Weights of a small mixture-of-experts language model, trained from scratch on English Wikipedia.
Size: vocabulary 32768, 52M parameters.
Experts: 64 xIELU neurons an expert, 6 picks a token, a shared expert of 64 neurons.
Below are experts of layer 9 (counted from 0) of a mixture-of-experts language model. Rows are named router (the router's row for the expert), up (a neuron's input weights, with its number) and show model dimensions 0-191. Each number is 500 + 25 x the weight over its row's rms, rounded and kept within 0 to 999. Numbers have three digits each.
After each expert's rows: "comes after" lists some tokens at least twice as common just before its tokens as in all text; "gets" lists some tokens that make up at least twice as much of what it gets as of all text. This comes from a sample of Wikipedia text that the model never trained on. Tokens count by the router's weight.

# expert 41
router:500493519490481499530474491506503451464534457443507529517472477483457512528500504504433508509507512483489499546518518517453473567467520502487510481487564490484529545513501519481527534484512472472441478500493540495497513483525513521502439480483503540480494550502508515491523515530492531496511502536465478523493487488501516503496487492461458501499526478521539502467484522439457484512483483516465540515484490512478466542500506442524512501503511510512517517453513510514491434468501491489517503523515495492497498496518514472463474492534494507468537505508475494465485459501491499515
up0:497481515533485495513496499507542473505513511481486475521506551492470479516542520500462506483500538463513542502500491499549504454527468536479509547451483526480502515472490491509511425516507489466547509453479509510498497493505476519505485524526469535524505490468504511484546517466529514492556477523504472507475497527502528464496539495500433471476503463510475450554490488523483478489528505524524469502496526511484507500550521472487510491511501452457519493506549501532489504536483484504503488542515529502502469519496523490503491452444479527499502469511482522488510477548478483490
comes after: ", ", "and ", "well ", "but ", ") ", "\" "
gets: "and ", "or ", "but ", "& ", "to ", "/"

# expert 13
router:491461530518486508538467507523461515491498439478480535510464468525451529521506505529458493530495532489504491509507524531503481517493553481498494499544485490492493527540523528476549524513466506462491473455500538494519521457551501538506466491498457512490476502504507509486514515521495540486512461521447460505508534495482493467484508507505498542525492479519533538503486522500506463503509473485504509462439494505506511500506561474525529524496517494429555488461505484524507468511486478495511519489509502485502522438510481493512458457512487475500494474492495468498499519476511462482
up0:497477476505546553531472503508495470498508527498501483519504534474465467510469509500460487503493482480498538523501505489516519525474508519491562495485530498504509548519502461506480525490475467509485491459543484505531483489487460480504479482479526500480532476512512510500570501500499504498441508468477501456512516499546509459497488476495510483517486455506526481501475532471449470489523508527535538503536473498458440501528472482511479469526506527487506526525492497483470462474530535484522441509465480527523456503482531512496500468471477528537489504517479513447495441499493498511
comes after: "\n", " ", ") ", "\n  ", "Genus", "Synonyms"
gets: "| ", "- ", ": ", "; ", ". ", "\""

# expert 55
router:511491525474483487553489537560494466496504486481520507522497458526482494513539522500471486514498493479519474534497529531482476497485533455501466522552531502472479498538496532490521520518492482497481488493480537515511535460534489543502477509468506514483443509485501504487494507506460517503521498521467475482539496469548468511507527493495499527539491465514541530475502552484466481502467492532491481414426497507472493518515503504518505503481503467480499500481502477521521498474476449469501517483487450480495536470554498471486466500527497493480531474518479498515517488509511451524
up0:462526547473499491491503501449479467463484516487519501526489504521510488481445448513466477502512512508523480479504473534501510493502485538531469525486514552476517545440513505444491493510468525503488492531493508544460474522523481499499511510533504506505521514490462473547526528510492507535483462500499509469518536524472505484480528509519500551504506502528485486473503485507545481501501499494487493445528503480521468448503521457512497464500475489440491499475517516543512502489513477532449488513413504533542545464495505525527512489491503514502518509480478498500485460489483478515
comes after: "\n", " ", "\" ", ") ", "1 ", "0 "
gets: "| ", "\"", "- ", "; ", "(", ": "

# expert 6
router:508524493522495455524480511536471505477497524497565497507470492496487520511520504513497498506511504507490446549492546539487463503508517441499468477532503510492496508532515522477491542478484498511426499473454563504533513471525492508465487521488475531486465529456470530502493477510484499485515473545461483526500483492520496454509522502447512519485497509524484538494498510492471503507504497520479513457480461517488467520495490492523517475497551470515539470465503496533531471466481469476509512518525464476477541465492485489511490489487458487499520497553463471496516456463507469520
up0:507480461550499434496473490494495515490477459512516461466482503515513522467504516495461502508517461518509481513513507467482475513490493500540463495509495491471510533507509511477527496478495529475472491518469498491465468513505471511490440528532524494494504506517482494507455511481529507510497518451495463493508499471472514494509484516520482507528509469486493457471501490481537486496534453487472501522525514512450493491440513498559502481504462497479505468441523474510520544507527488522464432493529527553513548511508487499489501504567501465487468516499563479527509459492495494529
comes after: "| ", "0 ", "(", "; ", "\"", "0"
gets: "| ", "; ", "–", "0 ", "0", "1 "

# expert 25
router:500500508525483492530468514479496496481509500451535527534499486447445509497521511507457511480508550520489461492509496533455477525508515515492489475532527465481514500517519511457558536500494493506454498510496500466529482478533514524443487497504468488470465497481458536474538463486470479507454502537481485488527517492519482468491508506514458519521500458567510542511508502488526483496480490525477549472461475485495509488489526471516515482499492481477490466468552468545524489492468513485505537516538467472446512499518463444503513487530483471480501512527502478492489508507492491492
up0:540553539511523522480506491481502500464507512470513490481486521532484542502529486525513462496515505505506482483471500457463540469478454502491509514514476484486475509492533467495538555458510500523475505481467504540534538522483518505465490569500499456500470506500514478451516477506512499521505527508481454524506508516503545484506488499568463498510522533487486526487491492466526503529534515473471515500496497494515557519458503457543498470514506511497490495476547471528475521494456493478533466513486534487487471543487509515547507502539508479469514488494467485488503498442472501474
comes after: "(", "the ", "is ", "a ", "on ", "–"
gets: "a ", "th ", "two ", "three ", "one ", "first "

# expert 57
router:529495513472495487521458501490476487474540463463504482498504503468485542507501521486442519511531511476487493512537506506474441534483555491496501458505554479478563541520506513475553529497518475495445502522478520492526499431517528511490438513480506539513509503461495529505531498544462511508511505524494477501490453499488492487493533498457480506538518463528501497458485514491464485504493487499483491504497512528468454504493514437544515510506525506496492463473476510512497449489510502481530522552499487501521523505508482486503501480508495472522530474554491499520487473513479496526
up0:554478485492504484514522507511506512462447524507528485502490492472515551457478511511470523479536464521464480506531488509458432506529522480478460514507482509468491475501495475508503488470515461526454474519481484511438468492529509462505514499475528478515479489503521503516485485520502511568497461525491498494489464514520492518546488494494489542565469459492482521497475554487514505517473489475523477520493518478475477502492553491543500489496484479506470493544537487473494491525503513489562504485508483455478516494511478498528483512516522495483507556459502498452526496478493473526
comes after: "and ", "to ", "as ", "was ", "known ", "served "
gets: "as ", "and ", "be ", "or ", "a ", "to "

# expert 70
router:543496549479482486513472526500507496490524455455523525525511491448450509527520510534455478495498477469490463514498525494454505527469537515456471511546517455493503519536481529505506539495499483448508506462475509448507512489490494513510487502480488495466488483487504540490504449517500558468489501518504468476520447465531457483484532523500484512504535499502520545471462559502486480539497473523505520503461522522498512500508521486548500482528519493463547487501512489520530489492448461461511504507505494505473500494511490492503494500526497478459516483526508442514492504454498499484
up0:459532542503510486529514522500497516519529523489508476506519526502481513500483512498492474522495453501508479518499491464446494471488495509511507533526503492469526477467531544505475519491485478492530498524486528485526490499540564527534554469537486496505503458496529521494470556546518489511471532519483494517496538509463490499483517544512535513517541485525507464523504451471476496516442487481529493505512461482518534488520486562510493451522500487503498472509491567476502464486510466493485541502455490516519547515496520500494522500464491504533501493471448518520462458491511479478
comes after: "| ", "=", " ", ") ", "1 ", "2 "
gets: "| ", ", ", "United ", "\n\n", ": ", "New "

# expert 89
router:529478492510473444497440532492493524511442514503527487522467480494468520490489528508473495469503527490475469530497520540504512512495529480509478499502499487486483509522506494495523516480512451467495436493509507479513522485546540495509497532489462513478490503477441514464545480516495502511482460519506462527485467479457488502463489506467508498562474488564490494476462527442505493497499506532517518498473502511494467508527541522521510513507508500446507469482494516517497475472486497499566551544523471462479504494506457500465451506518499489473523485528500470522481499476481481515
up0:536501524483562474515482489463529473513494506473540486487489487487489520510515500489501556470498497519514513488498490488504493514475527510487502523481520476485525498449486520514511572466461488559485488542475485479464527473514500498479503492507516441505481508522483534516456493502485494511463489523474486505479529504514527465487520521496544488545459488494490503491454544521468543523482492492490501506496480544513483485487444485515518508512466524507479460543514502521496465476456451512493527500495528494514517518476474418471499468502476487471480546492528540516550474497488504525
comes after: "| ", "==", "== ", "\n\n", "- ", "See "
gets: "of ", "in ", "==", "on ", "Team ", "also"

# expert 46
router:517498520494489457511471507535453469484488486478523526502495464488491525524509515482473461525517536472490462527537510541484487540523503512493463500528522458482506525529506555487510534526466492489450487477476524497526524465526518536467491527492494520465491508481483538486532471516492512472500462510476479523525505473478467451447510538479485534538513480488507528462516538491472481541461491512478508493460471521482478522531535479509534506502532468467497501456531478520494478479458467472531510514518477475510499453519469482508499482510487480476542473517508481496454500501501458526
up0:481525476534499485499521473501470524481457468531445489499505517489488513493542477514530446504511534537517449530495495503508494488511508516472524478520490449538495516493513531475541519528485452484469459511480463508505484520494554544476510554477474511523515518529473456493517525522462481495494487510534517497465508539456473517523524454493497471451496475504505520508499501493493484476478506464518510441540524500531485468512459483503465499472521472482523463508537482521498492519522527481514529511532472516455447486521475480520516498513479497485546492504493466515471499503473478476
comes after: "|", ".", "201", "202", "200", "–"
gets: ". ", ".", "\n", "\n\n", "\" ", ") "

# expert 82
router:507490524517502462522459526551485467455501458478498535496458460516495519494509542518487482517507522493479512496514516539494479504489507483479497504542545494501511508546474541481539519530471495443474475487504493500510557452497504506499451478481470517471450523511494541482524505534494510479485497497503483514526483510523461466468521503497497523488486471487552556480479509473481484522490481496461491447446486491480489498568507482528529530510511463464512516457526468521521478467498486478518479471510489481483518476526471484475503458494449474472493506525517473475501475487502496509
up0:547522517507541500436470494531527531514492540444495496496534499501477502508545517521499516497516471496460492498460521485480464447517487515493527497522502496521482461527504539477462534519499518541518486471478524528489539468534516533511520471489505510495481496546487536529501497490530535483477518528472517498514518530505464490568499469536505556548481498534468521525483510474486504503490524509478475485478483505480488530521473512525487491477488469506462487461531464501459517514500500498528495486434487500489440534509478507475483497540487488517520486506493526476510467539533517485
comes after: "\n", "\n\n", "==", ".", "\" ", ") "
gets: "| ", "- ", ". ", "\n\n", "= ", ", "

# expert 40
router:500504518501470433520497509529481492495461496490512519529494472495499530515523515489458439538497540473461459509531517553474471527512496494489449508511522473469488529497514526464498535528440498472430496490464548500541504475544502534474481503494508536486486508463494555471536489496485540480494453537465484522525490474500460453468517533487490540537522505467517554498495502497469481540478514506488514481473500497462472524522508472509516500501533490463527510468518493514497517491463497491506492521517481478510490468523484494510480493497477477486510486517498496476476515514480472523
up0:502509544482508467528509533466520484446494483479500526536513468503470512502480501488518511517451499477494469498503501533508530526483522517487555538481511504479477534463453504470492487550511544489483489469469514507504508494513474493489481508521480504565504576506502489511496561460531501522489492512481473501554553487485484480464479506483503515563500482470496481495519542537507476516487481496510558471507499533506497492519483513505452525518556512489516508504526505539460467514493530510474491512477487507457530479525474480514471512501501462508475491532499533486520452463487519505
comes after: " ", "| ", "0 ", "\n", "(", "1 "
gets: "| ", ".", "0 ", "200", "201", "–"

# expert 50
router:512505508509468505496496525547484485474477471464507518500433435484478534489510505497478477507499513490488488509532517554504466508481514455483513517514536501504481508512508513491512561517518512471503488484496519482496498465515526516501443499470451507474472498479474535464497477498512504498504443510495460507528511505505501494503509509461513530523488464489532533494528517458516474529500488511494570499441495482485513527535528489515508550487511480440500472495525461518564498463483527485533519489501471496484519490529468483501499489544475477483482483562493453491494487477487469547
up0:516535479509448439498514487511527490522499554505497500513491497491518479474457514503505517537486523478475481522502500532490483515535490512488539453511505498495511555488458498509480521548525516506507417527529510486501499546480522491501537490508472513476480523500488478518531490484455495508503490502504495512467478493504504554498527505484477492488504552501483488542560498495511466514507485546532533481528471512519459461542478523470493494452522464482519492492478482484478533527513475498536509530494522545492482485469523555461503520487455509534520483509518540544505524514497496539
comes after: "\n", "\n\n", ".", "==", "|", "==="
gets: "- ", "\n\n", "| ", "\n", "= ", ". "

# expert 92
router:518461512480484454508461487491479479483507499475527515518487457492497546506550553486504485499528498507491479511520536482457492507485526487489461520537504508469488490493531511481535546494497482491498464485505515500503532488506486512498463530489451533461484504502523521472510501531486497490501474521481440486500518458519508492470515526492495478543532465550511538487455521463463474507505482539486486514461507495482495505572529483508532498540522500410506460477519499516535448484464471473508502492522484479449536497521509451516518489536512486477520490493507501498511490501519486526
up0:563487543480559478530492529491440542515479515497537484482495510517508498482499511550486525455504509538477468496504479524553534498474436533538494477538472507480476510492494476517559499525474492509538518482526503530498537520495491534471551488516484482526518508501496524505500470508503508550509465505485495499488511496505486506454497454442529487513493497531533498483525503556494503499526514470513534489480470532470508530491462510475530522496479461561503500510518489498493481466509502524495505478467494484481506496528478491493492521477509476480515485504513546476529525435516485496
comes after: "\n", ") ", "5 ", "1 ", "\n\n", "Born"
gets: "| ", ": ", "on ", "– ", "- ", "born "

# expert 38
router:521463485486490480533510527550460499491507503484524534526498494478524514498524528477440485490498495476493455528508504498453447487503529488520494471522544470456507507527492505491535503493486462484496485497495518476527490477557520532518492510495429560489495501501492513471516484502499506465492481532500461533517506479510478491507491524516496505505479449516549521498462513463499503523484470525510534527475478529444456520551499450549509516501505484512507509485497480504501502501460478496532505500578510501494536458531443473492503464486458491477543484511480483479500509506502494507
up0:480481482531502478538505489514483488498494543533507497498499480525534496509483449505499460525469486461499483487521494457498512520482488480482552457470497497495508514514446489541476471525503534477515472496514500480550497495505469499502517477543523479509496514474529489501523457494502505531541480525507472486481504523474497464525493535514487494508498470487486486516483535552507470500514459560499509483505508470467556510488488545531541514505484501459532510538499481521509485498531512493543488490506483494479472498509480547537482557543479501498466434529500490456472512459488447454
comes after: "of ", "in ", "for ", "to ", "on ", "from "
gets: "the ", "to ", "a ", "was ", "is ", "that "